{"n_layer": 8, "d_model": 256, "n_experts": 160, "experts_per_token": 8, "normalize_top_k": true, "init_std_router": 0.026, "lr": 0.00289, "beta2": 0.99, "seq_len": 1024, "train_tokens": 1982000000}
Below are experts of layer 5 (counted from 0) of a mixture-of-experts language model. Rows are named router (the router's row for the expert), down (a neuron's output weights, with its number) and show model dimensions 0-255. Each number is 50 + 10 x the weight over its row's rms, rounded and kept within 0 to 99.
After each expert's rows: a language model's description of what the expert responds to. This comes from a sample of Wikipedia text that the model never trained on.

# expert 25
router:28 35 68 41 59 54 39 27 64 62 52 63 61 55 42 79 39 43 52 50 48 49 54 52 39 31 66 33 46 54 49 32 44 43 46 50 48 53 54 33 44 56 27 45 33 46 48 37 37 43 45 57 37 35 66 36 37 39 38 56 59 59 32 29 27 51 50 34 33 60 47 57 54 52 64 44 51 52 44 54 45 47 57 45 63 52 30 59 52 49 60 53 50 48 37 31 58 39 51 51 47 63 49 39 44 35 58 58 59 32 52 35 48 53 56 54 39 42 42 49 61 57 33 61 43 54 54 50 42 62 56 59 45 41 43 46 68 48 38 45 37 44 44 49 40 45 48 55 55 55 43 50 45 64 64 45 42 54 43 40 72 45 60 77 32 66 45 47 59 49 43 57 49 54 51 56 55 54 48 42 62 47 64 61 59 58 60 41 53 49 45 56 49 41 40 44 53 53 55 26 55 45 45 47 57 47 65 55 53 40 51 56 62 36 42 46 54 55 41 39 46 41 45 50 50 33 37 43 61 49 47 40 49 46 49 44 41 51 64 68 47 62 38 53 48 45 40 37 38 61 50 56 51 80 50 31
down0:46 30 41 37 52 58 55 52 41 55 52 47 55 39 47 59 48 55 57 55 41 75 46 64 60 49 48 39 43 48 53 50 45 47 41 57 60 47 55 57 54 51 52 38 51 48 40 45 31 56 46 41 58 52 46 39 54 44 45 55 60 73 73 82 54 49 48 51 55 47 65 58 53 40 60 55 69 61 58 49 53 47 60 69 36 58 52 50 40 47 48 42 52 33 45 51 60 32 47 51 47 68 63 54 69 43 48 51 57 36 48 63 55 43 47 35 32 57 57 40 42 39 60 50 59 62 59 51 57 49 37 50 48 32 41 49 33 33 47 47 49 39 50 55 45 74 49 68 48 55 61 44 48 50 47 63 46 60 60 35 53 47 56 59 65 49 52 54 40 38 53 56 59 75 35 71 44 37 51 44 50 59 47 43 66 41 44 50 51 49 42 66 49 47 47 60 44 54 64 37 37 34 66 38 58 61 51 47 38 60 53 60 56 77 26 58 60 33 58 64 55 48 57 53 35 59 58 51 27 42 65 53 66 23 49 51 56 58 48 39 55 48 55 49 56 49 46 53 48 45 42 58 46 33 67 71
Description: Personal name pieces

# expert 16
router:39 45 58 40 46 37 40 36 54 37 49 45 41 58 59 61 48 50 60 55 35 64 60 50 31 61 66 50 43 49 46 60 44 46 46 32 48 53 43 54 43 72 38 52 56 35 41 45 50 56 38 38 72 59 70 20 29 52 50 54 68 43 38 43 27 35 50 30 48 68 42 42 50 51 59 34 55 43 37 55 46 43 47 55 62 58 61 57 57 53 51 45 43 38 36 53 32 40 61 51 59 61 56 39 50 46 40 54 49 31 70 40 31 40 53 65 30 45 55 49 58 51 43 50 45 41 41 50 62 35 50 38 40 37 60 61 66 62 48 57 55 44 39 58 33 49 60 37 47 59 51 41 38 37 53 48 45 51 57 54 44 41 37 47 38 62 44 51 39 48 52 49 44 43 57 44 56 42 45 43 48 58 44 67 57 66 53 38 51 52 59 55 60 45 42 30 59 44 56 30 45 43 38 66 62 36 46 46 61 37 60 51 62 52 33 43 42 43 53 39 55 53 52 53 33 36 47 33 39 53 44 47 42 43 45 36 46 58 53 49 65 49 54 51 26 47 66 41 45 36 40 42 46 70 49 48
down0:68 54 55 52 49 49 73 76 41 47 42 37 45 57 53 19 71 61 60 59 50 57 49 56 65 49 57 58 44 52 61 66 39 55 72 44 51 57 59 57 42 61 52 60 43 50 35 42 51 37 60 32 40 55 69 66 39 60 58 56 59 46 47 49 52 63 54 54 49 44 53 39 40 48 44 32 63 43 51 59 39 46 45 38 34 65 54 54 61 60 34 57 48 62 56 39 46 67 52 59 42 29 50 59 29 49 37 57 37 50 52 34 41 57 54 55 58 57 50 37 41 50 39 37 29 44 54 61 40 42 56 43 49 44 57 40 55 55 47 47 29 59 56 48 51 59 71 44 47 33 40 45 37 41 46 65 59 63 51 48 52 48 49 60 39 49 59 41 56 57 57 41 55 58 44 44 58 45 67 53 58 47 48 48 50 55 44 37 54 49 38 43 56 55 53 38 51 47 47 42 37 48 39 53 54 67 44 43 53 31 61 57 46 65 55 48 51 51 26 61 46 45 40 43 32 49 53 68 56 31 42 36 32 40 61 49 62 60 55 51 52 61 68 52 49 40 56 43 53 66 46 47 16 59 56 50
Description: City and team names

# expert 0
router:21 44 71 39 61 33 45 17 57 67 56 56 57 50 46 63 32 57 62 57 38 43 74 51 42 37 64 45 48 55 37 51 48 42 42 51 53 60 50 49 40 51 49 54 42 42 48 45 45 52 20 48 42 53 49 51 41 44 49 63 46 53 43 31 43 44 41 41 46 74 51 63 55 66 58 42 57 45 50 49 32 55 56 56 53 54 33 62 55 57 50 51 59 38 37 38 49 41 53 39 47 52 50 36 38 53 51 43 51 44 62 41 59 43 47 48 35 35 43 45 60 54 44 60 48 49 51 46 68 52 61 58 59 53 43 43 53 43 52 56 64 34 51 60 35 29 56 52 48 78 47 48 58 56 61 38 43 59 36 45 58 55 48 56 37 47 33 58 40 51 45 57 54 57 54 46 50 62 46 33 42 60 51 65 58 61 58 45 61 58 46 46 62 32 34 42 56 39 60 32 48 60 53 49 59 58 55 57 54 41 56 60 58 44 37 44 64 59 52 50 58 60 44 43 46 35 33 35 59 40 57 41 56 52 44 45 48 52 71 57 55 57 28 57 52 43 52 30 50 44 50 48 51 86 39 37
down0:34 57 46 30 68 61 29 31 57 45 58 55 39 53 50 64 74 42 48 43 57 38 50 45 48 50 45 54 35 54 39 72 56 66 54 31 56 60 42 41 33 65 43 46 60 64 54 65 49 54 48 68 53 49 57 32 61 39 31 38 39 63 54 50 55 26 57 52 56 54 54 46 48 51 56 58 36 54 57 59 49 39 61 54 61 33 43 42 56 50 51 52 51 64 56 38 43 63 43 45 45 53 52 52 55 43 46 46 47 78 57 55 53 48 36 51 54 55 40 69 59 28 52 46 52 46 46 53 57 55 49 63 30 42 70 63 42 57 27 50 53 51 61 56 45 46 52 58 48 59 49 51 56 64 50 39 62 36 43 54 42 49 64 42 43 45 35 37 42 48 61 53 60 45 46 47 44 45 62 66 48 55 47 56 56 52 50 64 62 37 47 48 46 50 49 61 49 31 50 30 68 39 64 61 44 61 55 55 56 35 37 61 56 43 42 46 76 54 40 53 53 48 39 55 67 54 42 57 54 32 52 50 66 60 50 36 64 60 65 42 47 52 44 51 66 40 41 56 44 45 70 61 33 48 44 65
Description: Vowel-ending name pieces

# expert 54
router:30 39 69 53 47 46 53 27 61 66 49 52 51 50 47 67 43 48 46 51 42 56 71 56 25 38 65 39 61 51 44 31 68 37 57 53 49 50 49 44 35 66 48 48 52 46 44 42 37 41 35 53 48 53 57 43 53 56 35 56 56 55 32 43 40 34 43 26 44 69 45 53 53 70 58 50 40 49 41 53 40 57 58 42 42 62 37 64 49 53 48 49 49 45 34 44 51 41 52 51 47 51 56 28 57 59 47 50 45 36 48 31 48 35 44 51 32 55 44 41 49 58 45 53 47 44 60 64 57 46 53 58 48 40 42 43 52 45 40 59 58 34 41 53 41 40 60 55 47 53 48 41 49 45 64 31 46 45 35 44 57 54 57 76 33 58 56 61 54 46 38 63 48 61 43 43 47 51 52 22 46 50 52 66 62 65 46 47 54 64 47 48 46 43 46 37 62 46 60 29 55 55 48 46 59 41 66 61 57 37 58 49 55 52 37 52 57 59 55 60 42 49 56 41 38 45 41 30 47 42 47 41 48 51 28 59 39 58 53 66 47 61 37 49 44 40 60 32 46 41 50 49 35 89 51 43
down0:42 41 61 63 29 62 42 34 68 56 35 51 61 42 35 46 50 68 37 59 70 41 32 61 53 61 62 43 59 68 44 48 55 47 59 68 56 68 63 46 52 33 57 41 36 47 47 50 57 48 61 46 46 53 46 49 56 52 34 58 44 62 48 47 44 49 55 51 52 48 58 40 54 43 53 55 48 48 27 54 49 46 54 54 48 61 46 53 61 46 59 57 67 53 53 40 42 52 53 47 29 40 34 48 47 28 49 40 57 41 63 54 44 48 50 52 55 31 52 54 42 80 62 40 47 72 48 58 39 39 54 62 51 44 56 61 41 43 58 44 38 47 55 41 54 34 51 50 68 68 52 48 71 38 56 43 60 42 61 45 66 48 60 49 33 52 63 46 58 62 67 34 48 32 48 44 60 58 50 52 45 56 34 48 54 54 44 58 59 40 52 50 61 39 43 45 36 55 47 77 34 48 57 57 37 59 52 67 20 56 55 53 43 63 42 54 53 51 55 69 42 43 45 39 50 39 51 50 56 51 64 46 52 46 40 40 49 42 69 61 64 53 62 37 48 47 53 39 49 40 61 31 51 46 69 40
Description: English name and place endings

# expert 33
router:31 49 55 35 53 34 54 38 55 61 52 61 53 40 47 56 52 60 59 47 37 57 57 45 36 32 46 50 50 48 35 62 58 39 46 41 72 56 44 51 52 60 48 45 47 29 49 51 54 45 36 59 49 54 49 35 35 48 49 56 58 52 35 45 34 52 48 39 37 56 57 57 57 67 56 50 50 48 32 38 42 64 53 71 50 40 40 59 53 54 55 50 46 41 53 39 45 34 51 53 40 75 51 50 49 43 47 51 60 58 63 57 35 49 47 55 42 48 44 42 67 59 49 57 33 53 62 43 76 56 56 45 48 51 52 38 54 44 43 49 57 66 39 48 43 31 60 46 52 59 56 32 47 42 68 30 56 53 54 55 66 40 48 53 33 51 34 64 59 48 30 48 58 46 60 42 40 79 38 37 51 64 41 53 58 42 65 44 54 67 38 59 53 50 56 49 49 66 55 32 39 54 39 41 54 49 59 35 40 35 47 50 39 50 40 50 48 67 41 49 44 66 57 45 53 53 49 43 48 66 38 31 56 43 57 47 31 55 69 63 66 48 28 58 46 49 60 32 55 56 49 42 40 82 46 57
down0:35 39 46 59 37 65 55 65 42 48 53 40 58 45 45 60 39 50 30 60 53 47 25 33 50 54 67 53 47 44 51 51 45 59 40 38 51 35 45 51 34 47 45 50 54 35 41 67 46 55 48 67 33 46 25 35 61 34 52 68 58 48 49 43 37 51 50 52 50 45 58 39 53 63 53 46 46 49 55 44 63 48 56 52 53 42 41 59 51 50 52 42 58 50 32 43 41 54 56 50 59 56 33 52 50 60 45 53 34 39 60 26 61 55 60 59 49 59 36 52 47 58 59 46 58 39 55 60 67 54 41 53 43 69 47 62 44 67 35 48 42 18 57 42 76 48 49 55 31 41 56 73 62 45 53 56 49 46 38 52 38 55 54 54 70 48 42 41 35 60 41 60 53 35 28 65 41 47 56 60 42 57 49 60 53 48 60 68 52 52 54 63 46 60 75 63 38 28 57 70 56 42 51 47 58 45 48 47 50 65 67 41 46 57 37 52 42 66 47 48 57 35 46 53 50 48 51 52 50 48 45 54 34 49 33 52 38 47 65 56 45 51 57 55 51 63 63 65 53 49 50 39 62 34 40 56
Description: Asian name syllables

# expert 53
router:39 54 53 44 35 50 71 39 42 32 68 51 47 53 62 73 54 56 40 47 45 48 44 34 34 48 63 45 48 41 45 59 47 48 48 56 50 62 38 43 36 61 48 53 43 50 46 46 47 53 37 56 40 49 54 68 48 45 44 43 63 49 40 56 39 45 56 62 46 70 45 41 62 36 52 41 44 32 52 54 38 61 48 45 46 56 44 48 53 57 53 50 42 40 50 44 34 46 42 73 54 55 53 40 52 51 43 55 60 34 51 28 43 38 51 44 34 45 50 53 56 63 54 44 56 44 58 58 59 50 42 44 38 54 60 51 59 43 34 48 42 48 33 59 33 40 55 46 52 54 51 37 64 27 51 53 51 23 39 44 63 63 26 47 38 51 35 50 53 57 21 47 58 53 67 19 38 45 49 38 51 42 33 74 45 57 49 36 71 59 45 37 48 55 53 71 62 50 37 28 34 63 40 62 58 50 48 46 68 33 46 49 51 54 55 63 44 52 51 42 51 59 43 34 45 60 56 43 44 51 55 60 56 47 49 38 41 58 45 51 67 55 59 45 46 56 63 45 35 36 29 41 56 52 49 42
down0:50 49 49 41 67 56 38 53 40 65 48 52 58 56 48 57 35 62 58 49 47 46 73 66 54 52 59 42 52 35 41 43 59 72 54 49 47 38 61 50 46 61 45 59 58 50 46 42 43 73 47 45 50 37 33 63 48 36 47 49 44 40 70 54 41 54 53 65 52 55 30 67 32 49 48 43 51 68 63 47 48 38 45 45 67 37 47 44 57 69 45 42 62 47 34 42 36 45 52 53 56 42 44 58 49 74 46 50 50 50 62 72 62 56 61 56 52 56 50 22 65 55 45 54 48 52 43 41 32 63 41 35 39 46 54 45 53 43 51 50 55 49 71 32 72 19 45 27 53 47 48 50 26 51 64 54 36 59 42 58 52 53 49 44 44 59 56 42 54 53 62 41 73 51 42 53 40 28 49 48 54 57 52 69 61 58 37 44 32 49 38 63 53 63 35 48 59 67 55 49 61 59 45 53 44 46 49 45 55 57 44 35 38 59 51 60 56 60 44 49 48 73 43 58 48 51 51 44 48 52 55 57 61 58 54 47 55 59 65 52 49 61 44 50 65 56 59 60 57 54 54 48 35 49 50 33
Description: Sports teams and leagues

# expert 22
router:34 44 84 49 54 57 54 30 54 47 65 38 50 30 48 53 45 52 53 58 60 43 58 66 43 60 65 56 41 55 41 51 53 39 49 47 47 40 36 62 47 64 45 71 59 55 54 39 46 41 43 56 56 53 52 55 49 56 53 63 49 45 44 47 38 58 40 41 46 65 44 47 54 71 71 42 36 52 46 52 47 47 41 33 30 46 58 63 61 45 45 54 39 35 47 40 47 63 63 59 53 65 55 35 51 49 51 43 49 62 41 47 42 32 50 51 51 56 55 63 65 59 52 47 40 52 61 40 57 36 72 43 52 49 42 51 68 58 49 35 41 49 40 54 31 30 51 50 48 69 66 45 54 38 56 45 47 50 38 44 64 57 40 58 27 51 39 68 46 52 56 46 38 61 43 42 52 59 57 36 51 44 43 62 48 55 51 42 53 52 57 52 47 66 58 44 64 38 50 29 45 55 56 57 54 36 35 55 44 42 59 57 50 52 55 67 46 64 73 53 50 63 38 47 32 45 50 45 67 49 44 29 28 34 58 35 51 57 56 35 45 51 42 60 37 47 56 40 48 58 52 49 75 71 61 39
down0:41 65 58 49 48 64 43 34 55 46 39 56 35 49 53 47 43 43 60 52 50 36 51 59 46 45 53 67 44 47 56 40 53 53 53 69 55 51 50 62 58 43 35 65 63 60 62 44 73 43 60 57 28 56 37 51 49 58 60 68 50 44 57 52 42 50 50 39 46 55 46 45 46 56 48 59 47 46 45 34 61 65 28 60 47 68 38 39 66 44 57 65 53 40 37 52 53 30 40 55 55 45 58 42 36 53 44 59 62 50 46 48 57 44 30 52 33 31 43 64 42 46 41 50 35 62 49 55 55 40 67 57 48 43 48 66 62 59 56 48 59 38 52 42 56 42 60 62 32 51 47 40 60 31 58 37 69 43 50 38 54 56 60 54 52 48 57 56 45 59 39 54 48 49 54 38 40 50 57 54 44 30 61 41 54 38 52 44 80 61 60 51 53 42 51 64 57 37 57 40 44 51 52 46 44 33 46 69 51 71 53 45 41 40 42 38 60 56 53 62 44 63 53 49 48 45 37 49 70 52 54 26 25 33 37 47 34 40 74 66 40 60 30 49 53 51 55 52 39 64 53 56 42 54 53 43
Description: Non-Latin script, transliteration

# expert 47
router:44 58 48 69 36 55 31 33 61 57 53 53 58 41 48 52 45 35 34 71 56 64 55 64 35 41 58 41 47 75 44 46 55 55 72 75 57 55 46 64 37 45 45 44 45 45 73 36 45 37 53 57 62 36 41 47 44 51 57 58 45 48 20 55 41 45 52 36 49 57 53 46 25 47 43 35 41 54 57 51 38 57 41 33 46 49 72 62 37 58 51 41 40 44 26 46 36 58 48 55 66 50 57 58 52 54 62 49 55 42 48 33 54 51 50 38 38 46 42 42 53 54 54 54 42 51 54 58 40 51 50 67 50 60 55 51 62 46 50 57 53 47 47 54 46 54 41 45 45 46 56 45 58 53 41 49 54 61 55 45 58 47 49 71 52 50 58 70 64 52 41 55 49 55 53 32 40 51 53 31 53 35 60 53 31 59 42 32 45 64 52 40 58 47 57 33 67 33 48 20 60 40 52 52 57 51 46 58 60 43 65 35 43 47 65 43 45 56 51 64 44 45 66 50 44 49 39 36 40 40 35 43 30 37 43 50 40 35 39 51 54 52 54 52 48 60 61 52 36 40 43 38 55 59 62 52
down0:69 58 48 45 41 51 51 69 40 57 60 37 49 48 42 51 48 53 56 50 64 57 63 43 54 32 71 28 68 59 51 46 30 57 58 45 42 57 57 45 65 55 58 57 42 55 61 52 55 36 37 59 27 53 54 56 45 55 71 41 54 40 49 57 47 38 53 62 43 66 49 52 56 60 50 34 29 50 46 61 42 59 48 47 62 46 55 41 49 50 45 36 64 42 44 48 65 62 44 20 38 43 38 46 29 44 58 46 56 42 54 59 42 50 43 52 43 62 48 44 51 44 44 68 36 41 56 38 57 46 27 48 40 42 50 56 49 65 56 54 38 60 60 65 44 52 51 43 56 43 47 44 37 31 66 52 47 57 55 61 42 53 46 54 47 50 45 55 48 61 56 57 59 54 36 49 52 52 49 37 56 54 45 41 54 50 73 41 54 34 57 38 47 68 43 52 65 61 51 70 52 50 33 38 55 54 57 45 40 34 36 35 49 57 42 59 66 49 48 52 67 59 65 46 53 53 33 56 45 63 33 43 66 47 58 47 63 29 55 64 52 21 52 61 51 68 59 48 44 70 52 47 40 68 49 58
Description: Letter P starts

# expert 45
router:16 43 65 44 36 43 49 48 47 59 63 68 62 74 48 71 42 51 55 50 46 46 55 50 52 38 57 39 57 39 33 46 64 34 68 59 37 59 28 52 50 46 50 54 57 48 57 43 61 51 44 60 48 55 59 51 44 51 47 66 52 54 39 66 42 31 46 51 46 73 57 52 52 46 47 59 38 32 44 49 40 46 56 54 52 46 52 41 50 68 49 48 61 58 44 47 52 53 51 59 48 49 63 35 49 74 43 62 49 52 70 50 52 53 50 40 55 46 37 55 39 54 34 61 58 51 64 49 63 43 46 49 52 59 56 40 42 60 37 47 51 55 69 46 65 34 44 42 58 64 60 41 56 48 61 41 47 48 37 57 71 58 54 55 32 63 50 50 28 45 32 39 48 41 69 60 47 58 51 47 55 56 51 60 65 69 55 49 60 47 51 36 39 39 45 48 40 42 42 26 69 56 32 46 56 60 73 70 46 43 62 40 63 28 47 57 60 55 40 63 42 61 54 40 43 52 59 42 55 48 51 36 44 48 62 44 46 56 46 51 53 44 56 59 44 48 63 38 63 41 42 56 63 65 43 44
down1:52 57 46 65 41 55 49 58 60 50 41 39 39 47 38 45 50 40 64 40 62 33 59 45 47 29 38 53 54 49 47 44 69 51 45 46 32 60 42 56 68 66 53 48 71 53 40 50 33 41 41 55 49 37 49 42 39 38 43 56 64 54 57 51 42 60 64 37 60 49 33 57 54 69 44 59 69 58 41 45 36 55 44 41 55 52 60 47 58 63 46 34 46 30 48 63 44 39 49 46 36 54 43 42 50 34 64 49 26 59 39 41 34 34 53 63 55 51 45 61 46 35 55 61 55 38 41 64 50 47 55 51 45 67 33 68 34 52 43 51 52 42 67 39 45 54 49 52 50 47 62 32 54 27 50 51 54 43 45 38 29 33 48 53 46 53 41 43 46 54 48 53 50 64 55 35 60 28 76 62 41 47 41 35 44 52 54 64 62 44 48 32 44 46 40 49 46 54 59 62 37 51 60 56 43 48 53 63 70 52 48 53 39 48 64 32 42 53 48 44 51 63 52 25 54 62 54 40 57 46 65 57 58 54 61 50 46 52 25 43 51 57 40 46 39 50 66 52 44 43 62 50 56 41 64 41
Description: Plural noun endings

# expert 46
router:07 27 63 35 54 46 49 19 52 69 55 51 64 64 35 65 46 45 58 47 53 52 46 44 41 33 68 43 55 51 47 51 46 37 61 52 48 58 33 49 51 64 32 46 48 49 42 47 51 49 46 54 35 69 59 52 35 54 39 60 55 51 30 55 28 51 46 49 47 67 48 43 50 64 65 54 42 45 46 51 29 52 59 54 45 56 46 51 53 56 47 46 63 59 41 44 52 43 48 59 50 58 46 47 51 51 50 56 58 44 67 42 52 41 51 62 49 41 44 54 60 53 37 54 52 56 53 51 69 57 47 49 54 48 51 54 56 53 40 62 47 43 63 47 52 38 46 45 64 55 58 51 47 67 64 41 46 55 49 55 54 46 51 53 27 69 44 56 46 37 36 40 41 62 56 46 47 53 40 48 51 47 60 69 63 61 53 41 70 46 49 48 43 39 36 41 40 50 50 30 62 53 55 57 55 58 66 64 57 31 53 48 64 28 47 55 57 51 39 39 49 50 39 56 42 49 47 27 56 37 45 46 43 45 34 52 35 50 59 63 64 50 51 52 51 37 47 43 55 44 27 51 55 81 28 40
down1:65 52 49 45 70 47 56 45 43 67 65 41 49 56 62 61 62 46 38 52 60 62 39 46 56 63 43 54 36 35 44 59 49 29 37 70 34 44 50 43 50 35 53 52 40 60 54 65 53 37 60 56 68 46 53 56 47 56 69 31 39 45 51 46 46 57 48 47 37 38 55 52 57 53 43 52 47 53 37 56 51 38 51 45 53 48 51 54 49 69 39 63 55 45 57 52 34 51 79 53 33 53 71 64 57 62 56 56 56 59 34 44 41 35 65 55 58 32 53 62 38 48 41 47 52 59 42 41 52 52 53 50 34 41 48 39 51 35 55 42 68 55 64 44 56 56 48 50 40 55 59 46 47 46 33 52 38 52 53 34 47 58 42 46 70 45 49 52 59 61 49 28 53 59 72 59 39 58 59 54 62 55 43 71 30 62 57 61 41 54 44 45 52 53 60 46 43 50 70 39 42 40 41 55 55 40 37 31 50 55 35 48 41 50 61 50 60 45 41 49 50 23 41 50 72 41 62 56 35 57 61 52 48 56 39 53 62 50 58 43 35 84 58 44 40 50 41 61 55 54 45 50 55 39 47 49
Description: Noun phrase endings

# expert 57
router:43 58 78 56 47 32 38 46 51 36 57 62 49 59 40 61 51 39 42 64 51 52 66 47 34 42 55 43 21 55 41 49 52 48 41 48 41 60 38 46 53 35 50 54 49 43 60 47 40 25 42 67 50 37 51 54 44 65 44 31 43 44 44 58 38 41 40 53 66 51 55 57 44 48 34 55 49 52 58 39 62 54 62 53 67 36 31 48 34 36 49 61 53 48 38 61 58 42 51 70 54 64 49 44 45 49 50 38 29 54 51 45 42 55 40 38 43 47 62 57 57 50 33 64 48 49 52 62 78 50 50 48 47 65 47 48 43 50 46 61 40 42 58 41 37 58 62 56 57 53 52 45 44 53 66 36 53 34 41 59 59 49 69 56 44 52 39 62 59 50 46 53 59 63 51 41 39 68 51 38 38 40 59 87 39 61 53 30 54 74 38 57 46 71 63 34 33 48 44 26 44 60 54 50 57 60 49 48 52 64 52 56 45 39 55 62 53 59 48 38 43 51 46 54 33 48 42 44 64 61 50 46 50 42 46 37 41 50 43 46 51 57 33 56 44 57 53 44 51 54 45 57 59 59 59 51
down0:57 56 48 59 50 51 63 54 43 52 51 48 45 43 49 41 59 35 46 57 49 60 67 52 45 42 46 49 28 36 39 62 65 54 47 53 39 60 40 42 40 60 65 71 42 53 44 51 57 53 51 62 53 57 53 51 40 36 46 46 55 54 55 54 40 51 54 55 45 44 45 40 40 42 49 57 63 45 61 52 53 52 47 60 68 44 67 36 51 43 51 35 65 52 44 46 52 40 54 46 51 51 69 54 70 50 49 58 51 42 69 34 47 52 36 40 44 81 42 40 64 72 37 36 61 47 42 35 50 38 38 60 62 42 58 71 29 41 41 55 42 45 36 45 56 45 50 38 62 36 40 58 39 43 57 46 58 54 41 58 51 64 60 45 50 71 63 56 61 52 48 66 66 40 55 52 57 45 68 51 40 67 32 63 46 42 59 64 43 40 46 66 45 54 55 37 52 43 52 38 41 36 53 43 22 59 44 38 65 30 33 40 56 59 45 58 37 51 39 51 69 55 38 61 56 51 31 60 39 55 67 43 63 45 53 57 34 51 49 41 59 40 44 42 71 39 52 50 56 45 59 59 39 54 41 44
Description: Biological taxonomy pieces

# expert 59
router:29 46 53 45 39 49 57 44 57 51 47 53 47 58 60 45 45 40 52 51 47 48 76 40 40 62 59 48 51 47 43 63 45 44 62 54 68 46 32 56 46 48 53 37 40 49 46 44 35 44 59 66 65 65 59 34 44 46 46 47 42 52 49 65 43 49 42 41 50 72 49 51 57 41 55 32 42 41 35 30 47 61 47 52 49 41 44 42 47 66 51 65 60 43 33 64 49 24 53 53 49 54 65 47 48 73 43 44 45 40 56 39 45 48 38 63 30 58 44 69 42 61 37 42 61 52 40 63 66 36 57 55 50 36 45 43 57 63 52 45 35 56 62 41 58 53 60 51 56 47 71 44 17 58 45 50 37 59 44 46 53 43 51 41 40 54 60 57 65 51 39 58 56 59 72 49 50 38 43 33 45 56 51 69 37 56 51 41 54 54 43 38 51 54 53 44 41 47 46 29 52 42 33 48 43 35 48 56 55 48 60 52 38 51 54 57 51 56 54 45 49 53 49 55 15 56 44 51 41 63 36 57 37 48 59 44 51 44 50 64 65 31 46 37 56 50 45 38 58 60 51 23 39 68 49 45
down0:56 42 43 40 38 55 43 40 50 65 43 45 44 45 36 70 50 49 42 48 41 39 58 46 58 50 48 47 57 44 48 59 45 45 63 56 68 49 37 39 37 60 57 40 55 44 55 35 52 51 51 42 50 58 47 34 59 45 39 47 51 79 61 47 46 58 44 44 61 50 65 48 63 56 46 57 47 53 55 64 65 59 55 63 38 56 47 58 68 60 35 48 51 29 47 20 42 49 44 50 57 53 54 71 56 42 52 45 40 65 62 52 37 51 61 53 56 61 47 60 39 45 41 45 52 51 50 47 28 61 71 51 53 72 54 68 51 58 67 68 54 56 31 60 63 51 61 72 51 35 38 38 65 51 45 53 52 57 48 63 66 70 62 53 57 54 51 44 40 25 37 44 40 52 66 45 57 58 32 46 49 35 50 44 55 42 47 51 44 64 49 64 47 35 61 61 54 48 64 56 47 34 56 42 44 53 33 42 53 51 63 52 33 38 56 58 61 54 49 46 37 46 54 48 55 66 58 39 55 63 56 28 47 50 54 53 60 37 52 63 43 32 53 32 52 55 46 49 48 34 31 48 35 53 32 47
Description: Business and vehicle stems

# expert 12
router:37 63 41 45 47 63 40 36 54 49 55 45 44 57 64 50 49 37 59 42 70 43 42 44 26 50 71 61 50 49 34 47 61 61 50 57 39 42 50 56 45 43 37 35 53 54 56 48 63 48 58 75 58 49 63 45 34 47 53 48 55 61 35 47 37 51 42 32 38 68 54 60 57 51 38 51 51 46 64 42 53 57 43 35 44 37 42 57 41 51 41 41 38 34 33 53 52 44 60 50 72 55 53 52 32 44 50 66 63 40 63 35 61 64 48 51 63 49 52 46 49 37 22 46 55 45 61 74 40 42 56 41 48 51 45 47 64 43 57 38 62 41 56 36 58 42 52 45 55 41 58 44 45 33 71 47 55 43 61 47 57 37 48 68 37 58 33 65 70 37 43 41 50 50 55 31 65 52 37 40 44 49 36 58 45 63 59 30 44 53 45 57 42 50 44 44 44 53 46 26 42 53 41 46 58 41 45 46 50 58 43 64 53 57 57 46 45 56 42 47 59 58 70 59 44 36 45 31 42 46 60 45 48 55 41 42 45 59 62 56 42 54 58 53 45 68 46 48 53 57 57 48 62 71 42 34
down0:56 53 38 42 61 48 53 69 55 39 63 52 48 50 50 45 40 52 47 43 44 53 53 42 44 54 58 41 40 43 36 43 57 43 40 74 49 54 65 46 34 48 48 27 60 64 48 37 51 55 55 47 62 48 54 41 47 73 57 49 64 58 39 59 29 47 34 46 34 62 32 51 48 45 52 40 52 50 54 52 32 43 35 57 41 67 51 58 47 43 43 46 67 44 59 57 42 44 51 52 49 57 50 66 37 44 36 60 51 36 65 31 36 43 67 57 48 43 39 56 49 50 39 56 49 33 48 54 46 59 51 36 59 40 49 48 41 45 38 45 44 54 48 54 41 54 43 51 55 52 48 46 54 42 45 37 56 44 54 42 56 47 56 42 66 51 59 71 53 52 41 51 42 39 59 47 52 54 52 49 62 39 54 53 70 64 50 58 45 55 39 30 42 42 29 49 43 56 62 04 66 39 41 73 57 64 36 49 51 47 57 36 61 71 50 49 65 42 39 42 62 70 55 57 62 23 55 52 44 28 46 65 55 55 59 48 53 39 36 44 43 49 62 49 56 51 27 58 52 42 55 53 50 36 52 45
Description: Latinate word stems